Experts of a small language model: 3 picks a token, a sigmoid router.
Below are experts of layer 9 (counted from 0) of a mixture-of-experts language model. Rows are named router (the router's row for the expert) and show model dimensions 0-255. Each number is 500 + 25 x the weight over its row's rms, rounded and kept within 0 to 999. Numbers have three digits each.
After each expert's rows: a language model's description of what the expert responds to; "comes before" lists some tokens at least twice as common just after its tokens as in all text. This comes from a sample of Wikipedia text that the model never trained on. Tokens count by the router's weight.

# expert 48
router:496477518510492500480536470508490530504503480483502525487522479488535448517475498500535443506469459532492513527519499515489495479527528522474513506511519468506552494490470523517473525491516504503531499530533465497535500475513529487490503489463537473472520501440497507481466503457465539488483506448495498457520541518491465455514439503501509505528469484494508488467524526522511560484460497509459495567505500526510487475488467508442507532459518516533495547592507461505509523510494506513515506525464511505545492514453492478517478513495556512489493504523507503544443504506532490481502500479503515492480514452505472503520493485471487537480479494496502533510479504524474488487525493468448516480506503456486530509535531522474500497542457522477496493504513531509492513522483501
Description: First pieces of given names and capitalized words (E, John, Robert) and the "9" or "1" opening years like 1967.
comes before: "9", "8", "7", "6", "5", "4"

# expert 40
router:477442517480507501496520525480509513507495446465462490502540480486520495493491540465484445462505464497506486521578497500510475486487558546489508469488507492518537486491545521533538542499498490505514474496528496490506485508488494489473491515504560470523491451481481488491490493521472523498504469481489508493495535557513502440486485512505488521500489517502520509471461521507490555507519512493532515503470480517484500512477484463502485537467462514536482503525507482497487537463513501494505490566492476517548498508439456472489525491473501451498503510575499514509519543471507540499463499520503501498491458505510501544541533474503448449493526496527503496513459527501506473534550509484496493531468490468487518498496506512498511492525472538481477475507522503527477492551490497
Description: Markdown table syntax, meaning pipes, separator rows, spaces and line breaks, and header words like Votes, Apps, Date, %.
comes before: " |", "|", ";", "|---|---|---|---|", " Apps", " %"

# expert 14
router:521477488504445489477519519506487521479502479492522493503496504501488493475491561504486439451466507501511488551521508541510502471552502515493525472494496492513509516522523492520490519487514517517512444480507484503534533552512497491502533524504558498533527485492442521515484502498468523485456496460505522495516542478500498453487486505521529492500468488462494463478516526491551515504510487510488515522469480554507449526501468482492484511465501540493543500519522507464487586524515475484494484507490511543523489547452481483468481458505521451443461483500551519493506522454517487494479516472516474468532518462503503533540544522488456523473509536525524517515505489486483498511495508520474481485509484485503476507482524527451494519504488508531519508482539475479484508542504485
Description: Line breaks and periods that end prose sentences or paragraphs, and the == or === marks that open or close section headings.
comes before: "\n", " The", "The", "==", "In", " In"

# expert 35
router:468460471515506471481491447514454484505520503492448490478521469481519486513505505488513409497502494526501489552502499486480486440504527504478490508499490452506494513506527519523545519461496496524473488544524515480542501504498513498512479486529574542514486467538471541460520503488467515497482513496508485471513510503481520461544502533477516478549506500515478537484534523555497497498504484458494520537475480473512500502517487541486561495493489519526479537533505478479480536530523513467540526552473514519507517511467465513505515480500508502456481488521519512519534508493490494469512497488486502541527519484456484506516529524535487488512456507529493501494516521503475495557525502522530452487478485420482508491442490473465502493540500523519502525507503513500489491502496517
Description: Digits and symbols in infobox measurements: heights (1.85 m), areas in km² and sq mi, coordinates with °, ″, and UTC.
comes before: ")", "°", ".", "3", "6", "7"

# expert 4
router:528465532494468505490518490513479531486473476468493500516539529531467494515516506474491479467511475499490508522492492503449500467537515544489466473458514506496516524478492535501517505479495513552505529479508494509529485485492483522475535508496525484490466464455496490484477527504456546507505508464474518498566519477465443499506513510509551482526432503499449505489523498506511499502466442502468537496501491512497486494559516462478528549482476522480498536496519484458487538513508476520525491499476498548501518534450491470493506521498483506483480505522538512522497512495530493482513494539510547543482483484526492517519488528491451486502506541521527518506495516483461517550522488455485468531519490477514571497486533534432521475523496491490508510526520555487470504516512508
Description: Conjunctions and sentence adverbs such as but, after, so, however, and reporting verbs like stated or explained after a subject name.
comes before: " the", " that", " as", " a", " to", " it"

# expert 46
router:525503510490498513434471461522474490511544492460461482508496464489560494524481514468511497453495514517509501559535470516498502468490495521517503487477501491488553523518508519490462483496498499526494472501536487516534505518485486477506519511518522516489504483466500558485506487474481537491506547501493515485556495499519460438517526514482550487529473498464494526454525500525509487531480484499484508507499488543497501488499438526504514515496490549525513550526502478488494570478534509495502516507489469517502532541498492494495479493492512512472479496528501531496463524460533515414495488493494480508534503462509516530502519502515481497495495519530507476508449487508471501486522464482493459472531484445529592498476508481488459521502480510514511471476494529498512501517525461
Description: Head nouns and plural endings closing a noun phrase after the, a or his, such as season, area, films, patterns, campuses.
comes before: ".", ",", " of", " in", " and", " to"

# expert 55
router:471492527522487492482493478509494510477479436474505502496504474488528484537470491459505447462506498503514510571542501478535502478538493524472527518515482454488550504513534531500484492489513500475519506489524498491530491485514495463511503513544528504489525498483490504484497487455469526510507533454481497486561496503459514455540519487487497473515473476484483511442535529544536567544492498477485506552497500507514484503504503500480542462489452555518475533530517482494503495493532509505496496554467513553526494511502476492446509497490502487481487492506548520521511522511517540430487507483506495474509523473527520521488517524482503496449529500505554493490473497467463509494501471496474478530518500449526552458492502487490508537509502513505526475514529506518509506544501474
Description: City, state and country names after New, in or a comma, such as York, California, London, Bangkok, Thailand.
comes before: ",", " |", ".", " (", " and", " City"

# expert 58
router:487494499494502484476478482492451548491501479499533507463483505552517499472518528478504438485496455500526516515546509514488490461518474502516497500486530501522496518507537535486516516495516501541527507506526491512535498532490510511482507521539630482510528491467465551492499494468498514505485538458490509478521511542534499492541459553468491523518457481478475505489505518507497517561463458476478538562496492524543459496513457501475519520470482496477517495507511472487487517474527463529533494542449462506512530539497481506486509514534542483491517499510515523511503530439512508469467500516504483479511512478499501493510500481507478507480481498509517473528445543509469498501540490488506509443504496456498512500498472496505477470526507512522500510506510496483520500496511495
Description: Middle digits of years and other numbers, especially the second digit after 1 as in 1842, 1992, plus scores, minutes and vote counts.
comes before: "9", "8", "7", "6", "5", "0"

# expert 38
router:497478484558502495502476533507494531490526443488506512502529509527479504520498485457512484482506479495545535493530553510531470483508504518526482536469492482517532483503494499515497519459503509499494457482529491432537527494519516496508548543509531474495533488510509494484478513528495472463439505462520534445560500569501445480498513501510534511504509524468505514505512492485504489500468465471511508548493459513455474503527466498522505526500508492520454534524482492514422567507499502507508526483482504499516494512438523488506475494502501511479465478507520540523509492477512513492494512496516475534487522513542487465517517517522473514469469526503496500527484526517522510547532462490533464449511456453528487477494483499498458488521522489463489492523512525484510501516515521
Description: Prefixes such as un, re, co, inter, plus ordinals and quantity words like first, second, one, three, often after the or a.
comes before: "-", " of", " time", "c", " round", " Court"

# expert 63
router:488500509530454517478496490511519549510521475474494474478510444495542492533530530468517507486480438503497492500522490459475496476508486521505509456466516480559522513474486495539491520538503483563497499502529471442535506515503482489497510504501546478502511501473486508512476515482495546460486489470490541521534536520498465455501451509474527518518498518500441487496527471506535496492489444518498538537471487491506523507502503525481519517464466512527534523500544454500506556517535483503478498515482495527492523511441464478509512466466527491481482460548503514515497516472528516428469491526522516505528484481498481543504513497468503487507523490499511504536466521522483479500533509488493473497495519486509562477472514503473520489516512536518509473519531497479500484545489451
Description: Prepositions and connectives linking a verb or noun to its complement: of, by, with, as, including, like, using, often after a participle.
comes before: " the", " a", " and", " his", " an", " but"

# expert 33
router:526457484515510493464487497515456501520532461494492485518509478495505442524462503490499474505458496530528488492484552466460503482497511549488519483448517522524509487488527502501512515488512497524483529512529481448540468544469516510489498537518553481473522458460479512485523513485495483498492555408467527539532532568489495487503484495497504504483506482438490502508507500491508508546484518456485457530464516483555475498513486503496481501496498545529528511463519511512515537494510497524482510549469461530542491513472496500488502482480492486491491497490495484515523530462515525473501496504495539487496510518530532489507511533444476525475483515484521487510510504526486496526510497517508477480488492463532551499472498517490511470496482514524533473487542510516544489551459456
Description: Zeros and twos inside years and numbers (2005, 2010, 1000) in sports and record tables, plus word-middle pieces like op, ath, ong.
comes before: "0", "1", "2", "9", "–", ";"

# expert 23
router:518468502503526505460486503496447528508495478481500516507546501490499527521529513455524448514503468482519502550527513535474526491536500511482522510456491481508492463504498524441522548485485503545515523512545493493519472500509500505500480522536590495497514502481468511486484483521499515490502481459489537492529520535473505465530484528499522493506512459489535485462533510488526519528431444529497528533474481525480509489557474499491524467488433500466518498530495505515483551517515492519492510489429495497525504513453444479517523480505535514502473462473511518512512530493499498484490497531523515497478490476502531516521499503503483498478504511537511506519474495518445514478507465481535524469476505434474506514483495514485516491538557510519488484468525503513513494518519476
Description: Digits inside table cells and lists: song durations (4:29), coordinates, dates, track numbers, percentages, and football positions DF, MF, GK.
comes before: " |", ".", "5", "6", "4", "7"

# expert 12
router:468518508491470480473500486517491494521479453474502509486500511497518464563474495468482400465508497490534484536502495493518485466503509538500490491468492486477547520508523510532490486471493517502529478550544501477573502503497475524473522510478527527528539493495471543447492512474514516468503500446506521502520504527476474463494499483502540539517447500482453463493495521503487533510515475512478502542501471507483562528546505492512528527480465500560512495512498462467493561477524506483491483509445535487537513509432488509489517464492522500494492492501519516508483504483506518475506492497514496528504516514492511562497555500511472487511501493508490531507490487499510513499501483478502526518496466448514527477473482525492491498531487516515494494479578513517520474520507483
Description: Bare space tokens in tables and statistics that come right before a number, e.g. "| 9,984", "October 2017"; also Thai and Arabic characters.
comes before: "1", "2", "3", "4", "5", "0"

# expert 28
router:501462515546472495503478473501428499509492467472464493535533539479501503503501453481526473484487477519498510524534481484502490518516520519478528532483492492518520506521501501463496516517499470513497486489476496482551495514506482506453529522525564502477495527498481534483517554472522502528491520470487559463512516530513491488522515508453497480535473533424512507477504504518492499496498456491475496511486461510528502498551463484500518522464510555485569514515523491463468524505497504469513488529485483525493500498462481491508488532507515480519493483514501530522501498496507494450513484507488492497508505466518521517518516542479495481485477540507534535510493497510464482470502485500520508488496488457476530498490497511420493483535558546484491491493584515517503514519431459
Description: Digits in years and ranges, especially the 1 of COVID-19 and second-year digits after dashes, and month names like May, August.
comes before: "9", " ", "0", "5", "8", "6"

# expert 22
router:514486522507510512449495475497473455469515483487554501483508500508516488500475502495527478509458453487537509521508494540466476495546464505505508469487494482536536499534529543509545548475516490499527484523537471494512526534463505487487524510527528491492518516496449531479528501476484486497486486470487536459501502518467475492538527506514485484470443500482483532445529478489547521468505497501489535534496484541531460495512483480501522516433518543495493514554491516473470536503530476503545510506483505517497497514455493475507543526552475484510465536486490537521514526486519514486470492505506459456510503478506472502511539495514535471470451499479503502540522529493467496518514511506511512471451516486501561519470494513486521491545488543500505463500541497493490493479479467
Description: The infinitive marker to after verbs or adjectives like scheduled or eligible, plus auxiliaries and modals such as has, would, could, not.
comes before: " be", " been", " the", " have", " a", " make"

# expert 29
router:484489509494504506446488496509462497488497441476526490491520493479552447513494522473500494515472500479534508517521513477496505483521499496475503471501482484505587507500522526501487481464516528525512456512509502482502488547497469499485525525525517508426521475463483509499534533463475487516466516465499516479526526545485481454505503503503509489546445522478498527439499501511525540490475516502471539549504485516525512497518494512478531504460484560502459542521487494482486523493536493485549511518442513509551496533497477496472494479505525505474477510506510497527517497505531502457499505479533478530514529492516506561499538502521515522500493476508503507514483510540444500487507499456488475489538475449511521527483464440474536505509494520500514497513517502546502491540459485
Description: Word-final pieces of non-English names and words, such as -ić, -ović, -ensis, -ati, -ía, -um, in titles and species.
comes before: ",", " (", "\"", " de", "'", ")"

# expert 36
router:489483501550511519494505510525446483511502444467508520500511508516522491530459480500506449505469465514499543550550498515467489470515531540522528491488524501503515530494499506467484532467541500516501499500504507511555502488521512471481511517515557505536505487490472512480463505521487563500491502416485509525521502549498486491497470518540498498544513473449503499467500492473514519493484493487485513559481491511529492494476478467522473495520498527495509560517486482510453554469488513499511506533450498489535518523449481503506483507510505479499498470530514513515467548527511515473474487515492522465536473485540479484520487482449504482513472500520513519535515485484435505497513488504512493480491504428515527483492534527438476451520511520476501488477521469506515513500495494
Description: Single digits in the middle of years, counts and district numbers, e.g. "1921", "112th", "2017", often in species author citations.
comes before: "2", "1", "3", "4", "0", "5"

# expert 19
router:502468492509502467484500482532459498528502468469504529466494499459477480502507525510500478455467458504504514535547484498496522492503522532467524497497475487492539486544544495499527565534494525544473512492513502503536474520502482501473522502456549510504499480486488471496439516445483509503485521470481524464508480557502486484506481517481516515512473524479522463489513527532507512488517485477482536549538510550469503507506482477499519508498556486512528505509467489432519521499484484498487521503457491515495566519446453462511534477507513465474461499478495515531502510517498534490518505527533530506498513512489528494516577520515479497487464510497527497531503527492506501513507473497482479465506499482529523473473475475418509480520506525495542482500516482514523481535494461
Description: Apostrophes before s and possessive pronouns like his, its, their, in names such as Fincher's film or Martin's Press.
comes before: "s", " first", " own", " father", " death", " wife"

# expert 27
router:477467492522511493459446492524512554491505473474506500465512485511502471482506511501502448460478504490530525561514503496482473475516472509493530483482528498478534496535525525520522547472476504555501509493561477465549517515505520481472531507523573459491500489468489494484482507491517519508501510460493492513525523532497484480517448522511503523535458482462510528524491493535501510500473512480485507520507473543503493503508445489496467536499509495512509494514491466491455521495485505534503468524473497525518541526443514477497463491489505503481471477509493482488458499460528498498498483523504447476511497494536499487519508495440502504474561505538528548516508547498453511504508500467493504473540464481508494506480510523481477502546457508566502497486510529552488496512456509
Description: Hyphens inside compounds (X-Men, e-bike, non-Indigenous), list-item dashes at line starts, the first digit of years like 1885, plus at, under, titled.
comes before: "9", "8", " The", " List", "7", " St"

# expert 34
router:460464458523505451474483502491489517478494440471501493515519478476505495508526525471502465445510468506509537535528482486493499473503474523494502469467485511488524503478525512492508506507512506519510506511537491490540486475541493527514521513530557479514508505539492528482503527533511515481504507456490506488526529542530497475520512515475544488485490486476475491549500499511530522510491459459525529534461494513501512480507458511461459513484501573522474520525511511471477516509506481490523487535493433517520503517473488491429496479478510472468489525474537518536472523491503498451449525465493482559498517487502530517546534497498551481477488518497514491539474526504475498496556493495489478508498443482489517510464538488516525453499511471510528478522541465491514485518526466
Description: Prepositions in, on, during, until that open dates, years or places, often sentence-initial as in In 1989 or In June.
comes before: " ", " the", " a", " July", " January", " June"

# expert 49
router:470496483470450496475515541508488545499533476510488469476487509525520468489511517506502499438506463526528499508511482495472515472502513532502479509468558502533479512503502539513473538514502499549515483484517468456536482525543466470484512528487530507517523469472499551466496496483508529524502466491485504535506498501460493492493466513471499495516543506522457482482495498494535551508464463513495557565493483504505546483532452500502501483485484480551510534504544467496501545499569508477500509493475521519513515471462475477485522469473520478470494485549508499499538472497549512423487492480502463492485500478493495495521522516470510480516524486517533490532484501509519521518554505485513518478487450469511536469487522535497497491547483515482507478505528496484492520532482479
Description: The words of, and, was, is, were, be, or within running sentences, strongest in House of Representatives.
comes before: " the", " a", " an", " his", " also", " not"

# expert 13
router:507515493499453470515520494523472536522517475493495473500540507509523497521445549505467483474491504462505487514513510558522514485500520519463509466477496494520536483520543529488529538521510506546512517491559479465516531498472463501521516518533548497506513510499498496448509502466505534496460514465497524502493488530467485459459494510472538462495467470486526504502522502477479536516534517503485485511514512485510460526556464485482550535488466500466526554488515483477501544472523475498453497507487513525511538538420477478513493487463529501476466475492524501533475537489521475453510495501514506496490490503519529520494534531495521508536497479521480517494513500521459473523521523502494460494483520449493555509482496516468496458504528528494455524508541502509472509500534507
Description: Past-tense action verbs and particles after a subject or was, such as won, led, invaded, replaced, up.
comes before: " the", " to", " by", " a", " in", " with"

# expert 25
router:539423518502472504495459481509500506557460494475485538503583501502512478520508513452511455476479473487560516536545513507487503519519546531489501509462496464518518483513506507548511473460497536521559523508549477488530514475487498459479477495498550515519526450498506518549487516527516482523483488495531536515524509515519505439488484509503495478494484480482458477454500487510497536495495447499497493511499502529512504487502484488472539489500500533519471508524509471493494555500513515545534486539472519523499531523444467499503510517462520463491465500463487506533496487525495497437459499484498514497499516476488502522526534481481518505520492503522529518537501490519518468507521498512495491444517502452490535496481501507484471479498500529513478496483507497537478464523492505
Description: Field names in list-style infoboxes after a dash or line break, such as Genre, Genus, Released, Born, Coordinates.
comes before: ":", "-", "|", " by", "9", " Kingdom"

# expert 43
router:507464521486480507511462485536483497481477460441452488496519521474533485562485528444517448459498464500501496576520463530496530495519539499522497499494516468499523485529525521461507515474524518505472522514493492515511492515502539466513516495512574511475484482500512524462520495497473513524514518482490514469508504532532451455504518526477517472499479499491507511437489514502530497498480481489507498528492490492513493450512489506471504511454517564538466533494496497483486539515559476487493512511486503526517478501452521510521497496481526487464463491552513507474491495492520521417491497528511488509546501476512520529536497513499511474510513517516513501503457524516478489521503478466513487495528429459521525467482488474494508508523494503516502460485513472517516507545496537
Description: Words closing section headings, medal records and titles, such as Games, Awards, election, ==, plus slashes in stat lists.
comes before: "\n", " |", " (", ":", ")", ";"

# expert 45
router:492481508521517482467525477510511506535493460474499455479500506501528508440481515485489456485501484511531526521508485512511516469484506536472506512480529476508539518499529512484467497471515516497525506473519470453531554544475513433469520497520584535479525474516489535518492492465490512506463515472508535478504512532458506450517471502503500526505463489512464496474487533501520520503521488509492524515491479486520498513533474499445496509504512500525506555520507495497502531487496474496512497534471500484499498490423468497462519492526530491454502498485552502557485509454498548430528472500489480492535532470528495498521521502506471511512460550528537511485430501524471493503527499480477470545490513511510507527491503502476489481527478521511479510489536499478526501528476478
Description: Pipe separators between cells in election, climate and sports tables, especially blank or numeric cells, plus "the" in named courts and decades.
comes before: " ", "\n", " —", " −", " +", " ."

# expert 62
router:511490489565466457475520493512458499494501465472493478523534535545543478515477493468513434502494475479492530533489489491471511517543523494542533461505446471528487485482501496527505523478530489486501500499522489488499492530506484482472534549461552518495513478481474537516497549454485536513472486455489524476517519504522494456501446542489488493514513482508478507463529491520540484491521481511481495522481462492522497485527491500470491493524516551482505551514488466478508560536531517464492510484495490537533523499440482499492529481491518481463475465511522511506469512504509505465473482501506472488505486494515532539530516486523531554472540512500507482528489521510462508474505506490489511486524450501518498474498514489478511534521532523523534465477541513483513493543490447
Description: Periods and colons after labels, numbers and abbreviations, like Induction: 2005, 4:14, A.G., and degree or minute signs in coordinates.
comes before: "\n", " The", " In", " He", " It", "S"

# expert 53
router:513471478502518489467494485491440533500511470487508509495527487509501492492505501476512432512490435512497487502552510507509496488507532514520525492499509498535490499539557573467483521484485542539508504487549496509520468527484508500494513508521614498484502495496486544473462512486486541523453496466493502493535530540496485467523474509473520517532488461493501494470508502477487532506482484471524519524476489536500476472530498524465540533489507527499503483524510462486456555503516479473523488493480455492544528514479495488486489506503485507504477509504510512514497480475539504494490511515511480494535521467545513507476477513502457505476461497512480462523450548535480536521533528506506492518490498470529541468450495497484501468536501493501517451500511517524493514560493501
Description: Leading digits of counts, ranks and measures like top 64, 100 m, £450, plus spelled numbers six, ten, eight, twelve.
comes before: "0", " |", "–", "9", ";", "5"

# expert 52
router:489491475509532482465517486538478525461540453448514534494465510502526477513508496462518491466464481513549517574561504550505477466526521520485521514501500523512544483510526514475498507524505515526506508546549477510528511499526527490488520503492543471491501461492488530460492505488481512529498512471513534461516521528501482476511501498514521494535472478451518489441509515475530498502468480451465493523499501527493525505502444492461519517504480539504477535520522501475519500462525495485447498520475512505536526504500478480489486533485515519485483509513474508521473484485522527430491520499487454538496544486548536504554521461472452478482496547508507490519446513495484493504553493498510490456521488461494513487482501486472485507531486489518490496488530535491501516521495500
Description: Title and organization words in proper names and roles, such as President, King, Lord, War, Council, member, University.
comes before: " of", ",", ".", " and", " in", "'"

# expert 16
router:461487493523491484470498541487497551505516485517492469506528478463506481519493486474554446483466522500493496549484529510482500466504494551478500488447519484480553507520504526523493528512496499516526496499546469494532467523523496518474516482486584484506519507499518494473520512470499530496501527483471533494507520556494515462495478517503536477510457522494467538522549527463493497541464472480476515518487475491524500521537448494529496526474479516483507519505515480513480489476514521494489520472478530495507516520396502487503495520489506481480483460503504494506507513498497520516502503525508497482494513452499519519475563505480506454474502484512525480485478538512455525515523460455509495523505499474541478489463500506439482515533477555499478461510515541524498488527488471
Description: Hyphens in compounds, en dashes in score or year ranges like 1968–69, leading table pipes, list bullets and minus signs.
comes before: " ", "1", "2", " •", " Total", "based"

# expert 0
router:475483498482452493483488499522449497523537442452491504509528531533532514549481499505482494462503482522500501544523500493520492451479511551501488486475522474495514474524494535491523546445522498529508466512519481513551470533493486522504483520484545511495521441473488536469526534498498491490496504500540507517547494538509491490515516508443524475509491487510496485479521509548491538506498479525504497504504485507534531470521472529488517512472481515516482563478517470479506562489514513485508518506500468585499527523436471496488516490468521507448507491516535476518487517486532500417521505436520483501490525493536515507517500502502503476519481485490503527517473495464492535527490503481500451499507460447489523497490524491469489501490494488519472501491512534522483485515509489
Description: Verbs after a subject, mainly is, was, are, were, plus participles like based, located, born, and "place" in "took place".
comes before: " in", " to", " by", " on", " as", " a"

# expert 50
router:521448507513517495467526448524504518511484462485507465485471509509533459472475495495481425531482445525526512494506492532500510454493509533479477517504526490496522491512518529481493502467511485485506510493512471467521540536475533481491543523503576485504538487495486544475515503475481531515486511442520524464540496509431489483516515516495533511521474491467491487492502516494522495492499499549476484487515493511518494504527492516473501493471510510517505525506517479462479518494544474527530488540452518512480534517430496476452467477467508488461450476475517533507471516479539538434507504493510484518514547480515511522523514532492508525480504553537510520499455526505484516513530525498498491470497461518515514501470493482448468506530504498518487513485522495468504483522467484
Description: Pipe separators between cells in wiki tables, often after places, team names or scores in sports and results tables.
comes before: " ", "\n", " —", " \"", " +", " −"

# expert 7
router:533504483513476494491490517505461522511543474483490488471533524504502459484499520473527431527448502505518500536478512516457510486576516529530506527455488482510547500508493526491457499467504483519532511488513517464535519496467526453504481525515535491502487466465517529483466518482480561490520495458488522449506500500525477496512498514496516538514482501466483489497527503485493540481474486525485531531471512498496511524540501497509480522499485548500464492526523512488504573510519518462490478527464536510498481487434456468527495468458516485517452471515504473515511492504484517493468530507534535492522511466493478518498502475524481467510483531500526490538447517547480492509507469467473506489524498476554509485485513513463467477552493526510521484540529519492503485527500505
Description: Opening parentheses, slashes, plus signs, dollar signs and LaTeX backslashes, mostly in tables, country codes and math formulas.
comes before: "1", "2", "3", "\\", "a", "_"

# expert 41
router:481511503523513510489522527501493526500488483492498503499522465499513490569511500469548489485465462503529497473537469497488492473533460537499520484504513466525548523527504490498523498480509469529475482498534467485519531517514508521492497524548562490522506508508475533499454505471502534473479505410480505505518520527503472458492466525461510527558470507469467503526519513503513508473479466520474479540479502508500512525504485486470499496496482544544486506485526482463503518493520472492523501513460527524532496512396473457487488494488533486483464461503518512505484511473498515475495513486528526498571507487509481524481515491442478502523556482514503485517473466518491528521530506498456492470505491487497554479482513474468497527514469502497468473521514514503497472542504485
Description: Commas, sometimes periods, ending a noun phrase or clause, often after place names or titles, as in Maryland, or Filmways, who.
comes before: " and", " which", " but", " the", " he", " who"

# expert 18
router:483509503489454474460518487521496536479492475474508483523525505505532444497493552459502466463484490476529542528517494504501490498544504522506493485496505466546547542514504483474501493489521531533500505498527479470513524552492486459499525558515565511498513483509443514494465506488471520462486498487510532497511506513533457468539542512511516496497461493453469512515519515490532526543483484499493497550520519527525498532499478486512498519491489523488507465530497511463463537484539487496541511537479492505523508514466467479454506462510472455489433459490546514520477509480541504504478508480496451491524531486541481505488500503480496520499459514506491530492499464487499505525552482540463505451545485461502482493495523484480481521533484494523492509524502514520511517533473465
Description: Newlines ending list items or section headings in See also lists and infoboxes, plus opening brackets and quotes like (, ", “.
comes before: "-", "\n", "The", "|", "==", "In"

# expert 6
router:483453506519473494463498467519520530495526462496500504445496501510527489525496487435510480490476482512522514509515517495498554472525503512446493498493491481508511522522482537476523512472530526548502486538509469511514478481460480450512510546549544537490501450491488540482492479504470551508512535437463497470508543501486488469540515501491519495490434503492484463475511537485494552480488492514495498498510503508503522517546499488482501517457529526505504520522493462487479508486541513510510478493469494534539523515440469503505493499469554508493471465539528498508497510502517535477489514496509464513547517489516530547539489511483493492492528500513508505496487537536455490528506469499490443453522485478493531466491497491464530515548495518489529491491502505515522481538493455
Description: Semicolons, pipes and closing brackets ending items in infobox lists and wiki tables, e.g. "Linux;", "v; t; e;", "(1)".
comes before: " |", " ", "\n", " —;", " —", ";"

# expert 5
router:472524483504490525501501481504458506485494478469480495499505494491514473513517516447482447482483463490487506519531496512502504501519522517491481513472480475524494501514527512507518534496532498538529442524526490497557527525495481498503507507530595503520504482475515515485502507478505541517521479437508501493529497500523496491520516534526527480498513527483478507484511522545512517517495487502462489534541492493463544543539488514471503507462476549539488560530458491491489520475522485512500496523464504504496508514506481447453503494471494523469480471527525524519483513514487480465523464504483476517543547489503529486502520556503529478465456487495551511527453493491427519537523504457462499477513508461507524503492515433496501481515493502476523498461524489515473503528481458
Description: Final or inner digits of years and long numbers, such as 1990, 2018, CAS numbers, populations; also century, BC, pm.
comes before: " |", "–", ",", ")", ".", "),"

# expert 47
router:528480539506513486471560487514478518503497448490540511524540524455526499506459515494495477488460498478528528553525455525488483525521520498488525494470533496502569461478489503492476531450481484513486510491509472482531518516537469457459488523553545466503492485484477514459482506478470497505483519459497487503517514512529498469489507528485506491494488518478514498464519501519521530521449493505535517497506473527502505458516480526486524489475460556496531521506531470503510538486536455487510523525494491496543492534507442495500487491514514487527493487482486494510461506484504504452493496490490479529488490473501482490541538493475469467500537490523541506544483489515430523527552481484493495511502464448528554463507477493478498527495462477497458480500514489498506531542494483
Description: Mid-word or final pieces ending in s, like -is, -ins, -ars, -ens, -ing, inside names and words, such as Tsitsipas, Volkswagen.
comes before: " of", ",", "\"", " and", " (", ":"

# expert 24
router:523483528478485503449535537476480487483507452481519514485528488511489486487490499473509470459487469494563527542534502509523524485522475532472490504486537505506545519547490515479490499459490513496522514503522472496507479505497495508480493560543545486462511485496513506442492501496507534539489518459458519486518521480499477439485515493472536506538468500513497487483501498514529503566498480476478489542496520514500506478531475472493501469450455529548486551535485498490490529467513507488471505536459507520523541503502470491512505484462537491475504465503494530510453534506522517440509490491495504491517501479512489518535508516468474502469479505531516533479459501536424556496523474468504504478507493449518550486505512474488491515524494511515487501517532511513463519531501482
Description: Capitalized words inside company, media and institution names, e.g. Prime Video, TV Film, Records, Railway, Racing, Theatre.
comes before: ",", " |", " (", " and", "\"", ";"

# expert 20
router:514469492513484467502491541501491519509491502471526458526514487510516481515489497469529415445490506533521496549504528474506536469510500533475524506453503457479550512489488546534514543517516514485481451490527450487533500523511476487465500567520599490480538479500477547462497539511487545505493521484489541472512505530490460490525503517494536481500454487486516523500532486470508492497458461456488529492521481504512465516533457492521516486501472497479484487539516509496468514492554488526531494542491537534542508496470511492519503490517508499480444498499483496505493501499478477480520490502528479495482488467514524482479529500519531512471466508522531519507517467515458511515527501493502485500469505481527486491454509521445483504522480512477477484511512506523503509519477498
Description: Line breaks, hyphens, dashes and pipes that start or separate items in bulleted lists, infoboxes, results lists and tables.
comes before: "-", "2", "1", "=", "3", "4"

# expert 57
router:458486519517485481507538504485504497465476484453479505526504542517516479558539481495552486465497447519521543495526502521486527475515526532491480481450488486541525498473510569484523541479506529523459502516512457496520487528527503484503514542561531521516495511474459540505469509446466523488475477494456518467515530524508483479496493492496527487524452485496474503474509486502512503477464481478475523514510502527478507516502496505463524492488464546514471552480521467489480544512518524540534508519462490544531540487412480457503504505527505502498482497509550486507537516496466537436504508529493544490519511478470467492490499487468468505504512504519535494497441484508496477513515508492510482492488490476498515477506496471496486512500507530488490512471499508529514483519517515
Description: Commas and clause-linking words (that, which, who, where, this, However) that start relative or new clauses, often in demographic or descriptive prose.
comes before: " he", " the", " was", " is", " it", " she"

# expert 51
router:497475490536484469496494501531466553511481477479497471513510512520493489544518480477462472467494505518466512526531515517464522498503549495496546466486524511509530480504528539505477515486495524521541527510503460496515466499516482493473512509531550490448529482455435528485508471494492555506475495490484545532509530524492488440508482496469510474534474483526469492494515516540526534522500476502489500489498445505527500533524519479471499517474467534533457490546513525490503530537494508479523503529475485537510523531443489482521499529471554493492513520516518488492469535461479537446481531525504524506530511519523517505519523498487468484510523521491470504545505493536500526499545474469509510505482524463511516496469487487498515457546485526503488491484536496504478474568481475
Description: Line breaks ending table rows in election results and statistics, plus section headings like History, Geography, Reception and month names in dates.
comes before: "|", "==", "===", "=", "====", "The"